{"experts_per_token": 8, "d_expert": 64, "batch_tokens": 131072}
Below are experts of layer 4 (counted from 0) of a mixture-of-experts language model. Rows are named router (the router's row for the expert), gate (a neuron's input weights, with its number), up (a neuron's input weights, with its number), down (a neuron's output weights, with its number) and show model dimensions 96-191. Each number is 128 + 24 x the weight over its row's rms, rounded and kept within 0 to 255. Numbers have three digits each.
After each expert's rows: "gets" lists some tokens that make up at least twice as much of what it gets as of all text. This comes from a sample of Wikipedia text that the model never trained on. Tokens count by the router's weight.

# expert 47
router:146149140153110129113166119114116141117150117112128138149141115091140124096115110150120174161115082144110127138127125129132089114121160124170111148117100102126142134156130136032118091162147111144108163112138108122088104155129101139105134101101115085140162113157110114191130161113151175146
gate0:139133133122092157171135129137140089112142137173123116183156114082118133086101136106122173163098144114153108139092097145131137147104149143153090166079147142123096143119114136100129111149128122158135119105181122104131131146145171147128142121109108150150131123126154117132093128136103104137
up0:099176149135144124147079115106167142132123101110134132103139136140161139141120112158131079138152115124125133092145153165077159101109110101113154122132086148173152136087095144123124154093144132113129135156114117176149128147105104080151129151165180127138113174112114143138125095145135161072
down0:096162133160143110118120149128189151114116111108123153116119147132144151131091139114115091121128135107097094124128105109165142147112105136098142116113121123126136147142101081124172127166065112157094120129110138147063113118134127094157149158145169100127105096144100113146070129138087109110
gate1:116130097139102116150135117134149132107158076102102135137123157138122141140129105160137151153113158090167160130143119124153128145125120118163097141133131131109110111133176099092113103169178091127147195110081104134072128111121091123131141093125163117102122102130097132139139170163161149144
up1:149105109148103152138150145122124146114152090131135138145109168063138153166141100108134157154173127136111151126126158131172159149102100146156110149158145159108135138124113101112161168139094096077117130140128130110117114114107127146170101111091154146145144104144123151169155109107100112109
down1:106131137110107133143108162125113098124109133118089164154130108123123104164138137181091138106157119166192137130115131163102111139107134157129155117118127160121161102150122097131130151145123124119106077116113154143106098139132149118134120144148104099145136157097068133112163140110150146145
gate2:085103127153089143143142109129083107124108162117104110170128139110107091100135096154124168148133125132125109099131135114128157129110144129118086135139097107138116118097124133129142144142130133105127099105127116179144099130113114091114109096123147132128097145145110135139172124158092125146
up2:129099090136160140068125110147141134079139146142133135123151123079127149187130161114138140154129162128123136121142129169100130155138133104094142133178158147059094117145149145154133158113119171138145119145129134096143117173124155138109168134140105156116082111100126142153131154127134128137
down2:134132138160110140157120150135139121132153105097174168114139129143134139119151127103123129198130137089117171159070139093129068170106096133101124147130155126128130118112126150115138158128062157161112127109111135142096157143141104122114142156113095141110165095100144122143132125143087103130
gets: "the ", "s ", "The ", "his ", "S", "B"

# expert 12
router:177145107146112154148157096110123147152112117163130113145139120108121132101104135127117166126148156135064110155142129118116155098124141128131077152128108127117133116174111106069118096139144090141105163128123136163058143082088105148092124118139134141131159129128114134144154079108183126160
gate0:120118098172147146124135140113102101121129154167151141142098148136120137139146131097098087064118112127115130176111166165127140141102136154147119078092150141139110142083142129124084110128144140155147138067106163136119148130139133154134099145148096115098124133164151142119122117124098112156
up0:109067166147101148154115109142120115130099131111139106111141099104137130091136097082145117098093105138150152158103102154144106150157159176138115159136150140145106101143134076146128119155129118102092082149081139129130135118168093100127104133143121116133151128163145106148130106114111132130
down0:143140081115119159143138128135121134087145080103142085133128120107124095160138112163118159105104149136134126160174143131099115107062152150106093139159112141127123156118120094144149143110127142138091184139099133151118120140091128154144153154089128132126145087170108136135108117108122096088
gate1:152124149138184130088126140104125132065149150117139134137109132161134153133156129119099132136138100121120079129109143114176158117137082067146085143185112162124170114160125144107109135158170107137145131124164138145144150135110143113106127148147158140107121108115099128125106168117110112121
up1:086118131144096143127107106192106113115123138142120117129116106099098134126132155150145107148119197146132130135153160111139107156077142154121131113115122145143137152128096149081117101130075165150147125094157138098126121133147101165114188133103128125108118099161176118128133108157129097142
down1:132102119170151098133132110145112120113081124153116169104132178113121078138152094119126112109075109143149132153123175145142140141130144119123101097106098098159127115117082104106091154127190105127119160130118092083146127130096117145120068087140107145134117130113115132160117123128165154147
gate2:179148087169143093181117140155150139106142107160147107095152214123139120121128162053149109148113149127162100154127145093149135132143126135142127139128087158101123153131114113106156129124128157136145108165129101136123071115112131113128129087128147118098096141062104145127121138115166089152
up2:126135125091123106077145072123113126135117166142082136112164119141117118136133131152102146156100176127119134110118085141123119145127140117086088108140134068176127168110116153138100127173134140136132141125131151142118133172115097176128151128108145132133122111133126099106144168074134078118
down2:123142119143103126102118135129097119103166159124097117156101100146143136116147089148151128144114158147146137125135113140085077158131118091136130106135137104131126164110099139106184129156126142124144125086137134089126087150098134149106150164119111107135108094111092106174131134134159156126
gets: "| ", "- ", ": ", "; ", "\n", " "

# expert 3
router:118138152136143138147153120099148116133132116110127098130180083109084137108126155114137127112120125121104128105121094134139101105111134149144096188099133070127144127127104103077149083106132100118126174133121097174149156154129138122108104114138143115116152139156130123142134083118140154148
gate0:152157111110194153105129146117175143132124122126121119173102143086124144098138127161124104174128115154137115122133135120175133109170152177158104132064104113146176141141129152178150081106128145139130141192145147115144151152143106083140136159113127137116175138150147140143113137140172170099
up0:119125141133149144111156165199113148134125125139137144084164085162166119180122086093150157165190175141160111131139117111179132149120106118102081129105084102131167139144140153142164117130129116150125140106082145173132107120141168138133128118137131130117134099162101160129088125115128101133
down0:172116121141101129171109135130145136143089109135144131120109106131079138106108153161141108149102119089138168149045143132132137140105118104119135115154175127116132147122068129143135148138114138154110132158096117165122137146168153137133102138115138109110111117150148079131207118150114187116
gate1:094120131056173105125132117152109119143125122137103110179111175121113134103173155070115124109099135148137087138151115119141163152134141124110159120111104139195142089121080158113109134127111133140127167143094148169146137161117138163138153172103139118122118148123129147134135126139113096159
up1:144142119130092135156086124102154120092118155104138155106143124130160130134132112134139141170128112093175171108128085154129125124078117116105100124100148136130110142132107107121150118077103119146121086155178095099113123111140115113120112073139120143105135133132142105134086127129117155109
down1:132118105101153104119135108133146106161070156110169147121135164152140124092093124133118109140129131143111132098098138161133191146143164126164143139154145188107125098155160156126110146088137129130128113173136122113098101108118126134171105119143118190166161155148137138139148160130168128106
gate2:159099148091116119075093099137118136159145164145146103094162155148126098131119139117153135113124126156097074101182146090108166165135158147111117131112128107144134115169112104173140125089124138108074127088110120113141117107132188129070143113127089109152099126169064127185112147126119140113
up2:115157110137108122153126162145088110146075108146143142146089125137132169088110116125112101137135067166138118142116166122104101142099142117106114068136106114133115125107154140120130106141116070075150075099149138104115119145131120094156116153072119121194140104130131091113125145132121146090
down2:153147131143186128103115146094129106128123132140139124106139114117118169119129129131136103095082121138141140081113124128141110106090139138154109147131091130123158123139114103105134127119165160116146110167091139125134150136114120107167144156110120082156127126105136170125087107162139131102
gets: ", ", ". ", "and ", "\n", "\n\n", "."

# expert 18
router:163147132089129119129117137084143115113145134101147150142133129122129107126119129126144129162123112138128090134123099105107136142105113119112130154132113129132111171161061123074121113136147093184120126110109130156125111121122178154152151123109095103134127109161128123165104126125135151185
gate0:091104122150163150110160126125110170161136127163090149124124155111121147094108150091110119175125123133119151164098100160142131141071103143151152123114097182116129127155128110083154119122152096089148129135124171163118129117117139121127151157088094117139129109099130122175088118134162146131
up0:155153132107102097137084114150141080112124088119133139136132107139143091158099099158149144111097148134178078109117141118093175129164119154135097123143140138129117129112144145150096111146131125152117126164143104135093115132115132158128139136141130102085149126130125141108134146121176128144
down0:126149129141147114134101067139108136151110149123135093155137123152134163134105151139127116126118145104118106145113137122142144145109151091111094120137096144113150097148140107129129142144103110081165117115103140064156115119135153136104124138159123154137128120153146116136155137146087088144
gate1:159111084147120141112143084136130149123164152126151081116149178122117168121071146115123085117152097150126066109123125130136152105132137168105165180091121130182077166122117082139119079137131160114153132106117137160094166107117137118094146134173116112146083144110115111187160157128115116101
up1:185112081122129117105152094087121147189131099136147093162183168128093151163118128104129104133152118152149120078132112105126125145099131146128140169156135151131127151101146127136125114141118172184110159140121084105138120149123151136119160124137149099120107103116131134155119138102102139123
down1:115123117146149159159130094122121125162145121113154157130104117130148129132092137143120146153153111126127130164151098124146112104143104140092126140069146199096082139124132177177086107149152109158130128128154090146132117114107126141148144123141132099137107151167095145122146089183103130130
gate2:159159149125135117151088133124089165142146119102138172157128153136141129127176096141115093122085129138110126173051130152137090074177110151160109082160130133108139139105093141148149160155129125105083122144066110116172093138116159129126118127173095126112155148141108136123098123108105122096
up2:115088131144114156135165130097157099135169144144124099121120119132087132146082150145168123133167159104159118082127120130122170123084169141083122186135142115132112116133151129125083136126149142114156175137171069165117176176134133123160130114113165130133116121098141141104124171140119112116
down2:151127081160161113138147135164124164124125133118148109100139159113120077137120082114105126153134134124149130115128112135114110107182121126105139135126099155153153094108101128115137083121184107162159114130118151128114150123147121131129141151161154153170144139151133120157109070160178167153
gets: "|", "N", "S", "D", "T", "H"

# expert 54
router:148117109169133147149180125120123155155099096127124134146148122082132125112108108136144167134107151122098117131178114129117137108158117127101102146141108107107141136153111101074126124140118116145124147150097154131115144080100097144085120130127126132114152171132122139131147110100161117131
gate0:179113106102103150159178154096140066086140118113131106131121124109127082109147078088100145082121129107145166087162144130103129113115118131127108154140134168120133147151113126128114096136128155146129154110103154114111096107139124168105144132070116127122134125104127130141103157141208121099
up0:130138125109142178117143116141090125125096153112151142102162137153074121144188123152157142098127130113166128126141103133111096124142172130103118161112092206152154109141142152109111111105113133093162142152115162106109099154163174103153112106132105119087147127119163115112127131138167131104
down0:147116104165158124092188130157128093169138169161124121106123125127111141072117149106114150125114154149164078161129111092150125120117095111163087100111075110145151151180147161118101136149124097153127110125144153166107135158149056127079116163139135139124120174143109160093134158081117119115
gate1:094077122082112119135134101126108171119157117126135119112137094084079130144141099127132117157116081122158142072161146137095125111114097112164126102170118137113129148130100086118144097174123154157143115099114105130149105144108130135130145116152096118130146104142138129096104131112132140131
up1:156185175172132138098123159113166109125110134163112119136131165144143159137121174106153139110135166128097163162097119141142177121146159138105097163123136128124131108117139152135112130117177136122124138130160157098133153139106136147139099136082146150118103140143132125165130101150111110132
down1:074130146127134127135122130127135141126128108149162118120121082133135054136096130150126117117094104159156099134123132118094131152096161148159135132080122069096104098127103135124112124123129139158095086071116071126104113149144190129128142161171140130142095124177118132120126149145091131159
gate2:144125152176077161151143120122169125127133151162169101096144127174111122148104142147152156155097116126139107141111121110162172129157129117137073165091139084105110098140107086139125099126149161114149127129114146122087073105099172155122077133149079167125172193106130167139143134144089123132
up2:110148162145106140130175141156178139120115136089154129123100124147123140114087113130159159147111144087119137108115122117114172131137104138100081125119085022110090125123165146125123137150151158097116102073121104127117176054100148173115125124120133113163092111113129107156088121129090101144
down2:112150111161116152107128135161128158125161152117110147110133112131103123133153108132151109101166156054112158092120111143150161123126096163111110114108127092134167148119115131132153157126118115150178141149124128141115151111104085119125138137131150178147110127154171157171135141069150164128
gets: "| ", "(", "- ", "; ", ": ", "R"

# expert 56
router:182140114148134107118148124095102122098102148074119158130135140130101079110141142125136174174151151170126138152146145115116128138140148142137093122155085126147134094146119153129129124103135090178133147147108113120109089146119115118106114123109143128083206164122147108165125122143118167107
gate1:129174152132156116136170127161143134142128144117157146089089176099155043104170117109114120129115132175109117180121123147147145132144133206158099108155098151125136127128108106136107093129145137122144108092109140111114167144134140128105116120130138114131100119134125077150102103101113138136
up1:145090103115094100098133151168177130085155078102102156114137084132109095133124138094152140110158122170130146147136118113157122134118121123110129114152124123134166127102137147140146136084089099159116095142143126086100150148148056099082106159105124112168111114129135129098147132107097115165
down1:139107110139132154132130109159211125108106094119116118127159132118108096137138123107178126118145141113131109146126115127123141118143143150110121139113155137145137123121139145091131128127173173109125092127081147148171121200121114146113116122142146168114097131150097091122184136119126126143
gate2:157134102130111184109163126104110110123138110145058150158119172151121145121123107134129142112124126122146121109133143143155156117124122080145106146144126160096165094161075123126151100105103135138126119165127170136129132090061156111129107065137133159152130120125112119166142091109155129122
up2:129133125168137107125112153151152153113114121115211121130149098118139107125114092162103131146122127151163114105130130117123130116125132163134109114116141047166098130127122130121114127186114134135097140067111095129133134169194128139149175147133133117124105125121161139102128149149137110145
down2:136148136155075082126127192093161087127138154134119099080176102128092109168122118121115175166104128139162118138172126144110125161128088150126119122125147099139076183124127126128111127135087198172107157119124139149123140100109127126092113139157125109105102117110118137077122137114101148131
gate3:139132100141124129130152110115132093161119126138111111117122145133152105113112109118115147136095094153123113118102124161082126100172138130153141121154147088174138154123125123140165134091162074173125143129124082094106123103105143124123111116133133151124108123115159126132123130154130158111
up3:158157135131127115168099121140115140136152125082139133118124097127114117130150121148109096099108124113130127109188150130115153141129107156133114135108118141139195132121095155108113144136109142102134121169108173157121132096138135135096160144152122093114141130164123099113099126135111103106
down3:100147102144133136125141085144141102126150102120108136106118078126094112127145110168159135117117115120116150129133111154160132134144158122115150102143124128146129136136110111101131171151152138108098108131109156120159083120125165144118080095141099126145186125130071113165152094100138116142
gets: "0 ", "1 ", "2 ", "of ", ",", "3 "

# expert 14
router:138130146140126140173140124109149096125078153118104119087202120113121116148140162129173145128130130122101136133116105147138114156175155140145104160100123069144167105144114110108130103109141110115153145147112129158151144126114107132105117111143092148085164111139144115136153098153156173135
gate0:120142117089131138135122135137153146172133122100090117137190164110149094107123121139134131122126122096140137118112134132156146147084153111105125110118121150084131105087112122113123122120137168154138101131154114134095121155104115119125112126181107137118091153123139144108123090072163145169
up0:151123159120099102139128107135112089168108130158116096109136127131124151130121106138157114152115102091138135140110115126135170126151087099135151141139142113118139119190150124129121154135176117128101134138086096123111115154133116162137139112074121152110122078119115122136143124148109099100
down0:099132142118140157125128153096125188095130115163162130105110160153141143131142125143168178136122112147131155139074131148111135138167158125113134141150126115144127115121147173130159159089109116162129127146149123153102150099153122127107081102111078107115128108151162117105085125148127118158
gate1:124160155173137164134125111165139177125119166153096095156145125101111123127114119124132148143125143112162150080098196145103165120159151137126142163099149108140125099193122130109095131156138105140104116187097113162111108107124110099128128139110117118117137089096122155111129116124114163175
up1:143193115122124155131120115172132151096131144123139078118097134121115156156150136176101141150126174133164156072080193113106128130130153143088112157088158165139113096160130132087090125110100094152166120173083117130134126110126115111158147114119109112100114099121083113156127103134141146126
down1:130124125147119182091141151158105165084137163111121110133135107143129122160168130108111090089127097124148138162125070115137151118146136111143150111173125130103095094095159103121096101147132140133168157156162095140111111120101173142114144147151169146092099106109103096180133131123155105124
gate2:144093170153160141130148121125156110129143140110162151119123172119112129123147145081133123118165129136127132115117122129174102147134139108105156178101133081109121117116092107098119136132110109142144149105166105144119081125074126099110135106149121118142158152103132112191155141116184125144
up2:093110083097117108127139122127125140129125122126133084126091142107144126086116128188140146164145124084090122110139151115153144113146171164118113122125187142136129112113134113087097142086127169134138138128136119143115189087139131147136117146124083115118146144134172118133109108137118140091
down2:133138103188085147106100145136159130094127117139116098173142199113121105063143131142122155104067158092122116142110129168123102136128111140115097135102151138143088105086096127116167112123141124150092119119087106109117150120147156077169160169141110076092096135119174131109118125105128156120
gets: ", ", "in ", "(", "and ", "), ", ". "

# expert 58
router:128111131167128078119121088096136097150109147131142111123147099106111085142114165096176157155136120157083114143135138147125127140133160093137091178104106125139132136140141122107159138097137095135119143133116081120129098164128123110089109122128100171119141132113142094138130107139123178150
gate3:137141106115140066126164135090181154095075127146159129126160144116084070123158157134144154137157111118106141126110127141127137191146159121097121120112110131149067112134141119116120128122090127132102124107090125143137132141084137065145117135131123148101143132111138086108097109096124106102
up3:117162124088148087104133129114185163098056148128161155098189167104090056108165140127127143139146123121096146131102148130131128178126119081128110114118137117134091093154136147129156116113103102101150106116094137144154104121118140084142116128134091181112152134120142100115088111124141135128
down3:092124112152159093102106127132129127151171160142122162143080125131135093123135152123140115122130134178140156143070145144121093145125140082109141139130117122120161138132109144139162094138125150127126140148111084153138085112123116132109107093119120111109145161128123108095154172092143127129
gate4:076116098136134136130131125140185105154136118135149127104094156120189114147089115121119128127162124147102138163134127146111126142148114148161127131099132158149127130118134115137138144121165113080132165090144113108143141155083140132133069168145112098159127117123159112160121161160118147129
up4:153119169138153134114129093079105134150104178108101140107157128146111119111110145208117153132113094126152103139105133126119140158132131105106110132123120112107126144110136160139097129119153135131117143138132152135169144116171175123140151123137094170099121114148098146146103126059097096156
down4:141138124113112159104150178142151161161102115136057138165163123127112100123146105129106129092117133166101109116102122135142165127130128157093173098168166155163142108095128183142128101116109078131113141146154145068130108122120177139145149125110129135114132164119103156121129084095133183164
gate5:120143158163132172114131099127095121152102155109108111124155154150125101119088156174125145152122151110132149137135128180164170143127122148128118138113117125164148158152143180108141144155143140162110148141100086097137098071133093126137073101161103121118120109122128135141127139116052099175
up5:127139129132140087151155130130166153113125128084128121093123094120136125127158062116125107177109151153113160108130144108118109157098110128140137092133090193115117125134107089148119148122125142122159125099144102116106136144145164166109159179107156126154150103174107112166173114150181138110
down5:105106074120107128117131123127135118107140093154142119113155134106174099156148111075112069164175147155120125169085148116126158152123179149125127159143073181090101138111109115096121137145120149176164130119171109114119127167115143130161120131115129100112135095101131072158125089124105151064
gets: "201", "0 ", "200", "0", "1 ", "1"

# expert 17
router:084106150124158127096177162114125160137129114098114112161134122143122146159122147089140139114133113132130130112130142090131130158129148116123130140083108097152136116138105132096133129110113032189138141137113103122105122115115132126126120101144093089032129134115163118128133112120152179114
gate1:104166101165129127122100111102108147134097153152148139116169137107137153149085115120117111099119087121108138133156126149112108144107103134141116102126125102146104073109117128150131142121146124135122115151110151130114157109174171127127099147103127107141148155119107144154163115125143153127
up1:146157186100148118153104123168115161123140078118129094144121088129135110150154144087134156126135166144118155108145133108160122111125141118128148106143148155120115150183145132109140150110119072150123070113129090102151119141096144126142169115162123125130107165146115123124108092135131139162
down1:151093123111116112130107130128138127129106121110128114102137130130147147081214141099158120122108098133081118136135141133157140139153146142155164151138098154126110145140104136084102090128190092111169133172126094122153136144136128160132151127221106167147116163118138124134122139172090087122
gate2:083129117105116115089157105118136138136187134141147137128111137107122108101139114123087146118117101115160163134098158128093144124132134107128116138089158104085070105108125102139102133143124112145144139131115135147126104109102114121097128112122124149095147130148157111138077124125128130127
up2:195119101112134156165100133128142117152103118110133130176133130139141128143128140138161115136114153106112119115140133146132111115143084138141127161129160132175180161151161110106133132106171145120104137100121118096119130135123119129174128138151157114152109151111104135129154138125138153138
down2:099116098184148147128139104110124115118150082144177147082113126125161148098120138099159166135085126132106092155157148172074136139157093103128142110088108133121076114160122159100129105123125131134137126139157125153110107136106133108145131121125139130133101110156097109160149122120136140115
gate3:121139184131087100187165137118118130146122174126102140105104103154105099143141114109143094136163134111138139097116127121127159130096115108138129163163101190175139078155124155120075157112122123145103138123190128132145162156096150137115075161108161081115136182091136121173154079170130110120
up3:139139138162134105096130114131114149137087146149117123111133141158108137144138148151103114121128057094101103098077117158146094165109082104107137129123083113156143120111150097112146150102144167102118104151142139097112130125156114103115164115157122160114140138125130121128157137150105110130
down3:120121090113125140085113141138115148121127126137157106116105120113135163088080104168124110124089100129127146086113101164125100123135129152138129082112130104096111177122118109135123118120137154129114095153131119147142184147131129145088109169154134082111152123102155117138131126113119103098
gets: ", ", "a ", "ed ", "and ", "ated ", "able "

# expert 36
router:092144109144148150159144143082109122173136122135106133134114174130125149113114101091142149116147081144125109118139155130102116140123163150109108149138084106134125117136083183097152096107122117154112119122140151117109106081108155124129076132120100120075134133144150083156162085125139179146
gate0:076095101098096132118114136151125170133139137152147157146078156135142127115122148114139115118123114110153133123143152135103111151123162164131138127124145150103090111102126138084149119094152144099099170141171101134095104165125111147100127178135132110130119128162139101145145152107106150139
up0:162092144079132127083166147147131084111135139136087130127120108161108131145125107139118137112102102112154151090088152143118105136138154105119100168119151114131121120136100129110115113082126142156123126140141064093171114106117152164145124128134164134153135170122105137150175139124065119109
down0:144122131111146133196085145123129140119164135159137151120158163119118126078101132121104161130133129157063138140143131145158148150120129085103149110136154159161123095158131137134133149165111097126079089135117131120117161050131136111140127130121143095135153119210155096155137137125088147109
gate1:123094138114124111142143123114148127077125153154141103097123109076124150134155112149134133120094124121107141148116152101129145153120132153111124156139130150169142157121138131110154143151076105125112113169118119066187057104131127125111120172107167157066177132135146130133121117115107162133
up1:168124111141120159133158137122166118127084092128118096140123122127134148175156122134130156137128125175132143178125082134149134146158135101134141135112117121139143156129123140110130155108146129125112120143142095117089096156171139109122103149114136152071102086166094119114164102145171174140
down1:135106164128138075170136148127126125151114089128075112126138170118094159092123133101120081096121115165137162090154182111141089130154161127142176163120168147135123134174180128123102151124132132146147164168165124095133165110116129167127131119114146139144123112146141136114112156105137146079
gate2:105116136111158120122133145121139099118112107129126110126094167123087099124119129172108113111122127120131133080135117134110103140116089100133192106118115166165144138095160112152085117171108126132128127113154095162180107163098129152117108111077110151144097126124136133127209090088120193129
up2:100143104055139125148163122141173113118131133150101153146121171131131143119174103126133112135102134105135101107104111110138128173101106103130131146118107149126120096114165130115112151110085079108182108110123113140191146162076133185147141146134161137123110163131177148126158145116150143102
down2:147107064124134138131145192160154121124094137141140184152110126136127104125116155147109100110149138111129140102150106176147125108140141115121089125125135132137125149098143157128112120112082131127147129120123079102099134163131101105147151117111172147089106143107143130192150124129116162116
gets: "a ", "an ", "-", "first ", "A ", "er "

# expert 43
router:110130113163143124131138125119087163105121134097132147135161144138138108119132142147114170133140099149134124130153139121105119138092153170129118162143073125120135101138088158101122113124129093161140163152134122126091093132127138101110075139111132116098145140126148117181125162158118179130
gate1:088135110143150085103150127150111138130103116115134121136107099105139144138102163117123088105126108119075163130127131091087129144148124135100149117070092180164126114120194158086078117081105141113104153149166129092123116091115178143141135136115145090168134143098076151149151145119114114100
up1:145124147109109145134110064088143100096130097123145125119149117177116122110128107088151109139150125120097082091117100105071139085149083104183118152106166141130153071134170126168140139129129158090119147118157119148137171140136130160132096120114156116135153144110158129139175122130117184100
down1:152084110124132104150159124115171123098147097118096121115132104121124132190132125117113136124140150124129145120101138139128097092113132103082121157121184110139133136108105095144125155121101098161161139097155189137097127096146088139145120101122175095116131125112145156149128149129082141111
gate2:117119115139107161135123164124108151115130154139161155094102134154163133105131162175149064151156076171091128140135149163163199110117119095099122125111175097143109106137131138124143155157080108091118159151123144109128129115107164136131108164172113132125099108105146132123103139125144083120
up2:122141107129154114088086110147136140136114134127130122139085150095174144077115103131136146120140119147092102111126147120125135116085160098109143117112144157082101127100120128133140138140113127117066175158112162142114107123131137146126108180145138131102129153087137155177121108099137090116
down2:132141134107097169173131112101143128103139124141088089143134114157106075125179113102164107131142141151140146161114159131090145131124088146125130083093123155131156162093131093154135137122139108100121153092102149172094110121147094118137138157077147127141131096142108125142113098144123085060
gate3:123126161155142129128157176128111141085121078072117137153110147132128118147121132123139112139151146170112160145110146115111111135128117166102131131133082076133104117110128123111122102132136129099117115192122157148153124148126121141141106120154122115106135158148122126182110137154117147105
up3:135116145136166123160169128108113161130129094116172132116141150104138126157121150084141146136121141133098113143133144125124126119100154148089112130124136103156126174108117115125120111129183107145092134142120170131135136119118150115162134109071100140106144129149119136121147150106117130113
down3:147148075126135112125121121098131133128116137098145170142138146132119125085123151119119109114150148123129137156105140134129106115163081077096158160162146152118118146111141094119140140128159110121137118120116139114126146126204115159143147137114069103169144086161157121139115144185103127151
gets: "the ", "of ", "a ", ",", "The ", "two "

# expert 28
router:107123131172146150126154138121102147136133136080132115132116147091131136128140139134114152118150119127134126084143134102120132146112137157173143123144082114128162127117121146068143096136134115157139125112128138141131101122094132121071106145140091100082137113158109114180143116168160163128
gate0:120160154138142100139093138119154122138086159128133157125133137169100164134148114113136139122115099150131147155113161159098114150085109158146132132121116127120174152138113124145173089140124106164121138116144128122137110146135089115080141093179118125145099165127123146100099140164142165126
up0:113129145167134120128062175120134144127129117131161146135121142115138161108091140123171135115133136158119098152136161162131101113141161184165106141136136148095172144143135108154178125121110116121090118126126116109113141128152096123050135075175147082144129165147144172138143129128121142112
down0:142186111155163132113138149154096112117151132118124133117142102131120096125097104138132147127181132175116090146102144139130098090131104118161107146108130108075122122113172167080176073126143112103130128147106133154117155132107132126117125144117127122099136143158145138096157102136139124140
gate1:103100104117122182103128166102107166118147130142099105134105089120114130126148149118123102113139127140125125120135120123123178134092118122125150101156116104146149127125121159147115106155144132148140158168179123158139111119161078115114096102128106115117122112121161102168112125111122121131
up1:154121155099071082140144149129161090040143151147148184132110132179108133136183084134163117116171124133110150161132128095146192159112113118179152126138094100103130121134134154134114118091113131144103185142129138074133121130106137134126120112154142111150180148119140113145112123147110100089
down1:134107098133107095183144114123163167139195099154088157135130100148078140129158081150139134149140110139174129100118085119140184156110134148174125122097085159117123141146108150131112141135108100144105173151136166138144095144142145113136155113092135090142128090157138148105121120116153088122
gate2:122101106128133123149119124135154165104096092110128087101129163146136129123080157099142125114171189137183076148113128072143120165109152120115111101115108142153167105107088157124117102126133167089107071148138136109105096152102168122106178105092100121104185108125115146152137160135129135109
up2:122141151176121145112113111145123151132173157110166154186138100118132118102140136124148145167141122175085142092167109156090132087186108138147095121159134107070083118143139126113132130109092081121160126115132104125165169118147095143138128135140162120125121150096129158119135107135102150113
down2:116124135138084126110145148112122133133158135142104118122162124156143098170131101099116102130118132170133131079133155115092148103173120131112147108141137093106100126094119189098113104119095089126182107147110103120117127165146133135131139109170143149124087146140112136116133178119124128081
gets: "the ", "a ", "The ", "and ", "-", "s "

# expert 53
router:122127153187148145120129123094165130077133133102129130090161139116118114119117167108128124124164105152163113099106136117101118151122151114128143137140108073096142127141102101091143102135123104123102100142128122147111110115111128117098139097144133123108129094140099135162107088150147154140
gate0:142094160137180090121127144125138158142142115150159102100122112145109115138108110096135102133132140164168103077163111116125110115170152139145144134104125111122124140125101138135116119148102106151132126188162086107112116114145152163163131122129118153091180134131088108151105150126159128140
up0:122085134116133179088121138137147154103147120136115136086141090129072134126157104125108161130130119136143188087152128199114114164168132074158124145155098115133148129163115142116170107149099125118140131159140133169062058112195136143165138127127115144114137118122079120158154145111154125116
down0:130136082093128164103091131127161127144134156091131110123088141155133165140100132152123097156128146097072071092129151110174080179128119129142123122128138155159126154108100209156126113124125082106146135135127135140142126118093118182121167152131127149117098161092115094151152133076104098106
gate1:102143135131126125134152097104108113091167139144130127099095122106110112171126155153116146079133104103121129129176152165108171139121108144136099140138084142112100140132081091122123137128127127119123104134120133117151153129097159126109169101155136159149171080136111123099113136129122135129
up1:075110123118107116106117113115151144117142134137117150091109133107092110159132167105135132110095137140065150109157132154116174127150106147113098148119125132104090142140085112114127102088115127111110106135142114121137145166117176123122139107147140167134165104113121125089105132121117160138
down1:158132072136077114101119087111144146142131122101157155108123102114094140141114135128123095146103157154099153162086126093131127114125115120105097132194143090127131122153092145151099113165134118150101126147111148168143152168136169127123129128128140100115102145131115165136119145125146084088
gate2:107173145133105161133099142156093130109127112135158109112130184155130101083084115103117124076134169158147131106162110107120132141143117104097157117136090112116113123142162150142152111187089137096132168141149155088121108117150165107111123152131126080173138101112153093112126140154142125119
up2:140128116088185154135127081159146134160141093153117144123105128144111152155136145105174132165150115078094104129074143157100168113088150115093078146078158129123133149092117141107110154094183105170114097123101105135129153125118137164152114144126137140110134110116096149105144135118148121129
down2:116131154161119148158098103133138092183142128086133127136123123106140115143100099113126102139090071113098114129118086146135110142137087142139100106154109096119144110111103118094106105148170139088082186135138119144140139084176102124137153140138166151146144151149157113158137119105191110141
gets: "and ", ", ", ".", "|", "\n", ". "